Experts of a small language model: a softmax router.
Below are experts of layer 5 (counted from 0) of a mixture-of-experts language model. Rows are named gate (a neuron's input weights, with its number), up (a neuron's input weights, with its number), down (a neuron's output weights, with its number) and show model dimensions 0-159. Each number is 200 + 40 x the weight over its row's rms, rounded and kept within 0 to 999.
Before each expert's rows: a language model's description of what the expert responds to. This comes from a sample of Wikipedia text that the model never trained on.

# expert 3
Description: Opening pieces of abstract Latinate words, usually before -ion, -ive or -ure endings, such as organ(ization), act(ive), invest(igation), eff(orts), cult(ure).
gate0,215,198,217,223,198,194,194,198,192,127,237,224,200,200,215,292,209,230,187,187,198,179,176,185,228,146,219,200,206,228,290,245,152,207,121,267,201,125,228,195,197,206,171,206,194,186,216,187,198,237,209,199,236,139,240,197,102,242,244,162,269,194,225,229,345,187,246,194,236,151,206,253,190,270,216,119,211,210,200,152,249,195,266,194,182,184,232,168,215,216,152,199,194,238,155,206,179,137,107,104,281,117,274,192,182,174,230,240,201,228,172,203,173,186,225,218,192,141,192,248,174,176,137,221,202,179,214,200,209,225,162,200,185,191,169,215,207,266,251,212,173,277,167,152,203,213,183,238,158,185,215,131,175,278,97,187,178,167,156,186
up0,234,235,251,144,201,217,196,189,209,252,185,184,151,257,208,225,189,224,213,155,171,190,199,152,257,227,195,205,201,102,216,347,191,215,193,182,289,180,179,257,177,181,214,151,153,300,194,204,210,211,190,199,198,187,207,188,267,204,151,216,192,131,252,173,245,294,192,182,135,287,208,200,50,192,162,225,169,177,197,195,254,237,276,228,194,153,182,229,188,273,210,187,169,152,201,237,210,216,196,254,191,211,144,183,199,136,194,207,198,200,278,214,173,209,247,247,205,232,183,154,213,217,176,184,156,192,208,210,220,219,160,90,162,175,201,175,187,187,199,150,217,232,196,190,228,213,174,136,202,180,182,221,197,191,274,225,100,232,251,191
down0,192,208,123,186,108,202,228,236,219,277,194,162,249,132,172,172,156,213,208,203,168,281,182,192,162,247,235,243,266,194,201,156,195,216,215,200,194,165,217,133,175,253,171,197,210,123,182,240,206,211,183,182,172,161,180,162,97,224,165,206,205,190,268,220,155,174,177,211,194,185,194,204,146,231,198,261,152,189,264,213,210,201,202,134,235,160,136,189,134,207,179,142,149,273,194,254,196,293,196,242,160,140,205,196,195,201,196,199,218,243,242,242,206,200,97,184,261,218,189,175,259,197,205,209,191,174,279,211,255,138,197,173,266,281,152,220,201,192,173,248,287,209,141,197,230,209,241,196,209,198,159,220,295,200,259,197,117,184,202,241

# expert 58
Description: Opening pieces of past-tense verbs after was, were or and, such as st-ood, st-ormed, re-floated, comm-itted.
gate1,186,134,135,194,222,188,221,166,215,237,194,186,250,286,231,202,196,123,170,203,261,151,272,274,192,238,177,191,260,219,202,267,284,215,168,201,198,162,190,199,269,199,242,160,172,170,144,225,181,151,155,186,249,201,199,215,188,205,95,147,197,142,200,169,198,124,217,183,216,210,196,228,203,202,226,199,122,206,238,206,175,82,262,208,221,255,246,250,191,179,153,207,198,249,72,263,239,186,164,217,193,175,174,239,148,198,162,169,195,239,229,143,177,197,274,238,243,235,215,251,244,180,206,224,217,193,191,202,194,200,198,196,186,212,174,198,166,206,202,207,226,244,256,213,207,258,157,45,221,165,199,126,186,192,176,216,191,211,200,233
up1,234,178,264,209,215,239,200,146,161,213,248,189,145,165,108,185,207,285,165,268,231,213,198,198,190,185,246,197,170,215,183,199,126,220,215,199,248,190,104,217,114,152,198,250,203,127,195,134,237,250,200,165,177,164,205,154,205,187,191,181,235,208,238,169,201,241,139,352,107,156,208,114,263,205,154,193,267,188,179,176,225,238,212,214,186,166,189,129,201,246,196,179,239,197,203,138,169,245,180,203,194,213,276,156,271,221,224,208,198,181,196,273,241,219,188,181,207,126,179,181,210,221,248,213,192,254,243,263,180,212,212,218,193,186,194,200,206,234,159,212,165,128,236,198,168,207,186,277,203,201,297,211,157,209,229,196,209,123,207,200
down1,187,265,232,192,244,202,166,230,165,280,261,205,233,121,200,200,209,220,281,203,157,285,202,160,149,156,273,178,230,184,212,163,192,281,195,211,203,196,198,211,177,275,219,174,192,170,205,129,239,211,199,229,175,181,211,200,189,162,207,200,198,232,163,204,123,239,196,195,184,225,200,237,201,168,158,188,247,269,198,253,197,219,209,196,201,192,192,194,166,294,192,180,217,191,272,231,343,219,180,170,240,115,199,198,178,176,260,137,172,227,167,215,134,198,172,185,258,184,222,227,199,204,90,235,207,196,212,199,179,176,189,214,183,136,198,207,150,237,161,109,226,151,117,243,208,220,188,242,210,197,190,190,201,334,132,267,193,179,167,217

# expert 45
Description: Mostly "of", "in" and "for" after role nouns like member or Dept., plus word pieces such as home-own-er and census-table text.
gate0,197,280,158,185,210,196,201,200,137,183,245,242,198,202,206,226,263,138,233,127,205,84,239,208,228,257,152,210,230,198,201,216,201,213,204,228,160,174,223,203,191,193,264,196,181,201,212,246,217,246,189,199,120,166,172,210,173,235,202,199,239,205,186,221,204,199,269,161,162,229,205,205,209,225,136,162,193,138,197,263,158,215,176,131,255,224,143,170,211,215,211,166,327,171,208,183,320,199,157,162,128,183,148,214,111,178,211,202,218,216,198,222,161,205,244,186,158,269,293,208,211,200,202,134,224,213,224,202,103,210,215,278,168,204,243,258,232,204,179,180,201,198,254,184,202,261,68,194,223,173,160,233,214,212,199,144,199,195,167,244
up0,203,116,235,214,186,200,210,216,254,217,161,167,219,205,200,177,125,259,175,268,192,304,162,194,172,159,271,172,166,204,195,163,204,183,201,184,247,226,178,194,206,186,134,199,202,197,190,163,199,181,203,199,262,247,212,195,234,173,200,199,143,185,212,180,209,206,139,235,237,201,196,162,179,192,285,214,204,268,217,121,207,210,214,253,171,183,240,227,191,192,197,241,103,253,205,217,61,194,239,232,300,200,265,187,306,207,185,192,189,177,213,193,246,160,168,205,243,146,78,203,194,199,201,244,171,191,188,186,319,185,186,117,222,198,170,141,169,197,234,210,195,197,168,212,192,151,323,203,153,218,213,156,191,193,200,242,209,204,231,170
down0,188,268,235,163,154,221,183,206,124,178,259,192,169,249,228,197,224,212,199,199,187,164,222,82,202,163,271,186,211,164,138,216,151,198,202,208,199,200,372,189,279,211,172,198,174,150,166,207,199,274,176,199,198,200,161,218,227,191,304,193,192,246,169,147,247,126,177,161,197,192,147,213,197,172,158,204,243,154,238,189,252,124,201,132,222,201,272,209,212,202,174,240,195,151,205,200,232,221,230,164,199,189,194,89,191,198,237,267,208,187,215,226,222,269,196,133,214,153,234,219,164,305,200,210,254,206,201,189,91,214,199,148,147,207,230,229,198,227,127,232,197,194,178,188,209,193,197,144,218,238,206,203,201,246,179,221,213,184,214,236

# expert 7
Description: Consonant-heavy word pieces inside foreign or unusual proper names and words, such as Mel-ch-iori, Qu-ett-a, Ro-z-lazłów, Ad-ob-e.
gate0,118,227,225,237,193,156,98,212,166,211,186,201,173,186,199,237,197,167,225,202,232,192,190,195,274,204,131,182,199,157,207,249,249,275,173,203,149,130,178,281,189,181,200,227,200,188,212,252,191,201,219,166,204,192,213,195,213,187,215,273,193,242,207,231,205,198,171,202,206,206,224,205,231,173,198,119,211,330,93,165,170,212,147,202,211,262,169,204,186,221,220,196,200,228,201,170,177,184,221,160,228,113,208,201,151,212,133,189,204,240,232,216,232,334,177,201,208,197,205,269,220,196,203,152,151,93,218,262,150,159,186,214,230,198,190,274,146,230,179,110,215,199,176,216,232,137,196,288,217,209,197,183,222,201,283,156,247,238,122,218
up0,228,185,139,149,237,279,249,189,241,231,239,209,212,219,229,192,208,201,145,174,181,209,235,225,165,182,201,207,220,252,198,169,162,95,221,156,250,289,217,140,247,225,181,152,205,193,196,141,214,196,167,245,181,206,194,208,202,201,186,144,252,108,192,166,200,211,203,170,216,192,182,205,139,206,205,201,168,68,230,242,242,198,295,180,184,170,226,168,229,194,157,199,223,152,207,230,240,228,173,215,182,327,147,208,275,180,290,214,202,194,162,193,149,99,203,195,195,193,235,191,183,208,237,222,210,321,195,141,243,239,208,186,199,210,204,139,243,202,208,257,213,175,205,186,195,257,233,122,153,197,196,186,197,186,111,232,157,149,243,164
down0,194,159,128,207,268,275,270,238,292,184,163,191,146,176,203,182,205,203,199,197,202,214,176,205,203,308,260,230,202,199,221,129,163,215,162,194,232,199,204,133,168,139,207,195,224,167,191,176,282,197,206,249,224,244,209,257,90,206,196,191,194,241,215,201,266,145,200,177,186,220,224,167,209,256,174,135,150,207,144,155,246,231,188,195,146,282,266,253,233,132,180,183,235,254,161,127,226,125,200,266,206,170,188,198,191,145,241,249,238,192,175,184,194,203,186,201,139,214,218,162,223,214,215,199,190,225,160,202,201,206,173,196,208,184,219,164,227,141,267,210,204,204,229,152,248,153,202,142,285,316,152,220,189,223,114,243,182,205,173,194

# expert 4
Description: Hyphens inside compound words plus dashes, slashes and quote marks, such as sous-chef, self-sacrifice, 100s/50s and table dashes.
gate0,201,105,200,196,227,224,255,200,128,157,109,252,197,200,119,198,140,186,218,221,229,203,184,213,202,139,178,205,160,177,215,162,274,200,161,228,142,252,301,216,188,216,181,227,244,197,153,203,226,207,224,181,230,158,213,147,117,205,187,185,201,241,218,256,230,266,199,186,167,275,181,238,168,142,152,170,188,197,213,263,163,130,189,237,246,154,232,217,212,231,299,177,160,183,213,168,166,179,240,144,172,188,176,238,197,189,149,294,203,199,165,278,239,236,201,164,168,147,272,160,190,241,210,197,210,184,122,192,185,263,217,227,148,210,174,222,160,199,264,263,245,173,209,202,242,265,147,200,132,229,237,197,185,176,189,289,195,151,188,228
up0,185,132,197,208,224,210,264,176,170,161,163,201,189,206,176,192,155,105,216,271,214,180,174,210,191,183,165,223,146,176,253,132,266,224,146,202,153,231,256,214,194,243,171,217,243,200,103,268,276,186,202,149,262,159,224,133,158,212,171,217,171,252,201,248,239,255,229,201,205,228,185,197,155,151,177,186,172,229,198,278,142,157,201,193,192,159,265,199,200,205,286,218,176,182,206,176,136,194,250,124,186,187,182,221,185,179,155,313,244,202,129,300,249,265,201,189,139,171,215,152,194,229,193,206,247,180,166,124,168,241,244,208,146,202,178,261,162,205,285,295,198,190,211,204,226,202,182,191,154,245,215,206,165,202,195,243,199,185,212,199
down0,173,188,204,203,298,292,172,122,203,195,200,235,272,188,202,224,232,161,278,293,169,212,163,217,189,144,156,199,146,209,214,147,267,99,200,200,230,139,180,230,167,188,152,164,217,190,238,123,294,215,133,207,206,211,189,233,214,200,142,283,190,217,166,157,234,228,171,199,200,174,190,166,126,207,182,273,197,171,197,128,122,203,188,185,209,202,213,268,191,202,205,230,203,193,202,190,181,248,200,201,117,216,258,236,182,201,219,176,201,177,215,184,247,220,205,255,253,189,123,166,204,215,190,126,214,243,243,229,208,269,166,292,216,196,154,217,162,155,188,289,283,180,182,163,213,238,202,267,163,177,205,189,178,149,216,191,199,194,250,224

# expert 1
Description: Single capital letters (B, C, T, D, N) starting a name or word after a table pipe, dash or colon, e.g. Genus: D|iplotaxis, K|latovy.
gate0,187,201,225,218,145,197,230,153,201,213,196,97,168,195,188,226,189,215,226,149,200,327,191,242,231,292,196,123,163,193,196,128,155,178,199,266,216,203,223,241,177,258,188,187,199,221,163,219,181,213,296,236,173,260,248,197,231,198,150,184,181,193,68,220,163,209,247,154,218,183,187,174,274,197,209,288,209,184,163,200,183,220,203,264,176,224,199,206,104,221,186,176,214,193,204,288,204,202,183,205,103,210,219,199,229,208,166,206,169,176,198,257,186,217,175,221,231,196,211,212,197,206,186,124,214,351,233,201,246,192,211,146,192,209,162,231,222,177,223,201,172,110,203,190,204,195,150,227,229,221,162,251,151,202,181,169,105,218,199,196
up0,211,189,209,175,227,197,177,270,196,147,214,264,241,193,211,170,180,189,192,219,185,87,223,139,201,123,231,297,195,181,192,236,252,265,164,158,175,189,162,159,200,160,224,197,199,198,232,163,244,171,125,171,248,129,177,217,174,177,272,265,223,214,298,181,209,169,151,227,184,204,199,214,124,200,195,104,215,210,228,201,200,174,204,126,259,174,218,180,305,188,218,215,160,225,191,114,195,225,215,171,316,196,196,179,191,201,238,207,219,211,200,157,199,194,203,189,122,202,188,190,213,170,226,278,193,98,187,224,159,209,192,231,223,194,226,202,177,231,212,199,210,244,196,248,208,214,236,184,162,175,258,117,263,182,212,242,329,184,200,201
down0,198,200,248,221,198,178,198,206,207,155,249,185,197,197,204,180,163,272,220,111,235,160,174,222,207,223,208,173,112,246,225,186,197,237,201,159,253,122,197,310,255,220,127,208,202,204,235,248,319,188,179,200,210,189,189,150,219,259,167,201,202,150,150,251,219,193,245,204,161,178,219,194,270,199,281,221,164,197,242,225,250,212,277,233,184,208,179,196,238,184,215,292,215,205,167,235,166,232,165,238,202,184,155,207,204,141,192,282,138,191,176,179,214,142,161,199,163,245,180,265,221,206,220,169,224,192,93,248,217,239,217,174,195,153,124,188,197,193,112,186,198,260,186,215,160,113,202,174,190,252,185,173,231,196,163,192,78,231,201,208

# expert 44
Description: Prepositions such as of, to, in, from, with, during, between following a verb or noun, e.g. help from, devote to.
gate2,217,231,218,272,94,247,134,204,128,240,223,182,151,191,243,297,113,159,274,202,290,202,235,229,196,222,152,163,183,195,215,216,197,199,156,281,184,195,256,167,190,203,202,175,199,245,177,223,181,203,198,235,207,217,262,186,198,165,172,212,201,240,164,82,171,186,184,201,238,177,173,178,201,174,192,133,161,188,198,223,181,157,123,214,233,162,120,205,280,215,217,229,219,206,201,212,169,273,270,149,205,198,234,158,255,207,212,240,216,220,185,228,191,221,190,198,250,193,225,330,237,185,205,231,94,241,133,192,174,227,102,257,193,212,152,226,222,210,263,173,200,198,201,192,149,194,203,173,199,199,167,161,154,230,204,168,190,246,223,240
up2,197,211,156,205,231,190,215,163,218,197,246,273,163,199,148,178,174,300,308,82,262,192,154,103,217,212,152,189,250,192,198,170,177,191,208,289,228,196,184,201,135,203,215,148,163,193,207,164,194,255,162,205,244,282,191,187,213,226,141,196,222,218,165,219,272,244,245,139,199,277,177,211,192,278,202,172,193,279,129,225,201,221,169,197,196,205,177,207,191,229,232,202,236,209,206,201,200,203,179,150,163,235,149,165,202,211,198,181,207,239,118,201,194,185,210,207,261,145,244,186,263,214,107,195,199,140,200,199,189,202,153,239,170,110,276,207,165,161,232,293,182,231,223,227,158,239,214,177,183,247,140,248,202,195,182,212,124,190,189,230
down2,85,150,183,215,310,258,146,204,166,222,200,201,119,178,228,243,172,192,179,214,216,214,206,203,152,240,180,148,203,202,129,203,229,264,115,158,158,107,180,181,159,209,203,196,211,201,234,143,216,182,229,130,150,200,189,196,229,286,249,228,183,194,181,206,199,234,211,239,201,203,206,161,217,207,199,207,182,200,228,209,141,190,144,201,209,219,201,197,247,246,186,218,201,210,179,197,313,182,324,161,200,263,165,193,230,197,183,185,115,190,204,206,217,189,154,232,254,188,207,199,224,162,207,243,198,253,198,108,247,225,194,237,174,176,265,196,164,228,239,192,247,213,142,144,257,111,252,155,194,190,221,194,168,113,265,224,206,281,211,203

# expert 6
Description: En dashes, dots and slashes inside numeric ranges, scores and decimals, plus month names and year pieces, e.g. 1971–72, 13.90, 26 February.
gate1,253,225,184,135,193,196,70,180,282,199,212,112,198,217,167,280,217,189,184,180,192,177,198,213,175,201,183,202,205,184,217,157,203,247,178,186,221,216,195,207,176,150,308,186,136,125,263,199,236,234,146,202,168,186,260,219,207,205,181,188,105,233,201,210,237,173,240,212,201,204,293,238,182,242,243,178,291,207,179,208,182,156,177,281,181,192,227,131,191,172,241,176,201,260,198,213,205,223,229,193,224,177,244,224,146,268,250,141,220,213,236,219,124,195,202,215,203,197,228,204,180,230,204,229,215,210,164,173,200,164,210,234,308,94,197,154,172,225,237,176,184,168,125,164,159,209,242,189,226,208,202,163,269,300,185,197,279,196,202,161
up1,248,214,178,129,186,195,93,175,302,207,219,110,167,220,152,285,224,188,181,193,190,186,194,206,177,189,165,205,198,173,207,149,202,235,162,195,224,203,204,212,187,140,280,180,136,159,273,197,246,271,164,203,188,192,276,223,200,183,188,189,100,251,200,200,251,174,218,196,203,207,274,232,155,225,251,195,288,216,197,198,185,146,176,264,181,196,223,141,191,174,253,182,200,241,210,205,209,213,214,195,223,162,242,217,148,282,250,133,217,227,225,233,134,200,205,226,194,192,225,207,186,230,195,236,198,211,183,175,187,152,200,227,297,65,201,143,192,217,221,158,198,153,145,183,157,214,253,192,217,207,204,173,273,303,194,198,281,197,198,174
down1,175,204,290,231,243,149,168,195,185,168,234,223,181,223,221,230,204,248,138,145,106,155,212,192,228,134,206,284,167,179,137,140,201,261,209,261,201,225,204,182,126,193,208,237,192,231,206,215,190,171,236,223,236,184,174,161,157,228,157,156,208,227,295,129,207,203,167,165,203,260,271,319,176,173,162,191,191,305,194,164,214,196,138,156,214,184,212,182,203,118,210,155,205,208,246,198,174,255,151,260,131,189,182,221,238,203,153,197,200,255,207,154,201,216,162,212,240,197,158,200,192,315,150,203,183,202,216,237,198,205,218,198,207,214,229,223,259,233,204,194,169,187,221,221,181,148,259,100,203,186,209,217,235,133,282,225,198,142,156,192

# expert 38
Description: Words in short occupation descriptions of people: a, former, politician, footballer, singer-songwriter, nationality adjectives like American, Spanish.
gate0,228,296,207,104,178,189,162,213,200,169,166,248,198,198,225,189,184,289,194,218,231,197,237,204,193,196,181,248,198,263,145,256,183,176,200,165,157,187,211,213,180,200,233,202,170,145,215,168,240,261,189,144,125,261,200,202,160,183,116,154,255,181,218,200,271,213,199,126,261,200,262,243,177,146,141,228,183,225,157,253,173,202,234,233,219,213,203,230,196,218,209,114,200,255,266,196,269,179,236,217,194,216,187,252,210,176,210,206,144,236,159,135,264,180,216,189,79,228,326,197,112,192,158,173,134,175,166,154,271,246,201,197,188,189,250,205,197,176,172,138,211,248,169,183,167,200,165,199,262,211,251,221,187,190,184,215,186,240,220,156
up0,175,155,194,320,234,213,215,199,198,228,226,125,197,191,107,213,212,69,238,209,174,199,172,186,215,210,230,171,203,109,266,142,185,205,196,254,216,235,167,164,206,198,161,219,230,240,186,210,139,178,197,215,298,107,200,191,223,222,268,259,161,207,170,195,169,205,203,274,145,200,152,151,233,240,251,164,218,201,232,149,250,225,199,173,191,186,205,160,215,201,202,281,219,168,144,190,161,201,186,176,200,180,210,185,198,210,165,192,273,169,263,272,148,205,155,197,286,175,93,208,263,208,201,208,306,213,224,240,117,188,195,191,243,207,169,203,192,213,218,276,184,170,246,202,200,196,254,205,195,194,154,176,218,201,207,177,198,141,206,251
down0,220,261,145,246,152,297,192,184,219,134,190,173,194,197,277,229,205,184,233,254,272,221,161,239,227,187,197,186,210,184,198,202,198,191,166,132,190,326,252,232,155,214,192,233,170,154,263,201,157,156,240,252,114,197,222,188,176,148,243,177,179,230,146,194,199,229,198,174,215,260,187,228,203,170,205,247,208,280,220,205,229,261,206,206,172,193,175,204,213,236,199,197,173,241,130,201,200,195,129,182,193,149,200,154,223,170,213,204,208,179,207,178,160,201,176,206,153,133,251,219,227,237,194,332,177,188,220,216,161,161,76,211,177,194,202,202,168,177,128,260,252,195,146,189,308,196,265,201,141,95,198,236,203,214,204,186,235,184,208,221

# expert 35
Description: Ordinary nouns naming things, activities or institutions after the or a modifier, such as film, program, book, law, war, Church, Minister.
gate2,217,240,250,200,228,228,221,189,200,136,174,175,251,179,151,228,172,181,151,159,257,208,191,202,175,242,215,291,244,202,200,211,220,295,177,172,253,205,236,187,210,195,215,182,196,219,185,232,173,150,187,198,130,181,201,127,193,206,285,199,206,143,189,198,253,138,234,224,263,200,247,196,131,169,158,217,304,220,207,246,215,211,220,202,183,215,176,148,201,176,165,115,193,199,202,233,207,203,191,198,188,193,240,179,196,210,133,183,152,92,173,143,213,196,214,210,295,225,199,218,184,149,261,279,268,170,161,174,227,144,200,205,175,187,240,206,154,127,196,181,161,268,135,198,287,231,222,247,193,240,159,141,236,144,173,149,329,213,195,210
up2,199,132,125,184,194,166,198,238,202,206,326,207,154,213,247,199,277,203,258,221,194,205,227,191,247,127,192,92,173,197,188,187,176,115,225,203,189,191,159,200,201,212,176,246,183,176,207,192,205,225,194,194,256,220,180,224,206,176,171,208,201,207,268,198,164,248,162,207,170,204,135,204,265,233,215,201,91,181,181,157,163,114,201,207,222,186,205,247,201,208,258,261,197,203,202,183,200,194,247,212,198,213,153,234,205,201,309,207,250,205,219,244,195,176,190,205,117,217,202,192,286,217,168,138,136,252,218,189,203,236,198,199,229,202,88,226,247,271,251,214,242,154,224,190,91,195,169,206,215,157,275,224,156,243,233,250,116,200,191,190
down2,214,169,232,202,200,174,177,214,168,200,228,136,254,197,224,112,247,212,198,216,188,131,167,200,204,224,163,190,214,145,255,193,212,74,352,137,236,205,216,187,199,275,241,246,203,159,220,194,155,201,197,258,218,159,201,204,240,194,225,193,193,205,194,176,146,231,200,290,153,231,97,197,139,212,155,197,133,129,144,200,195,231,219,168,260,228,228,211,218,190,205,175,162,178,205,109,181,224,213,220,250,248,117,229,136,227,256,237,221,184,252,238,179,200,158,161,193,242,184,203,294,230,208,292,226,228,198,138,182,227,214,191,204,196,230,198,238,183,183,188,222,144,234,208,198,216,230,262,227,194,223,160,156,155,128,184,152,163,176,195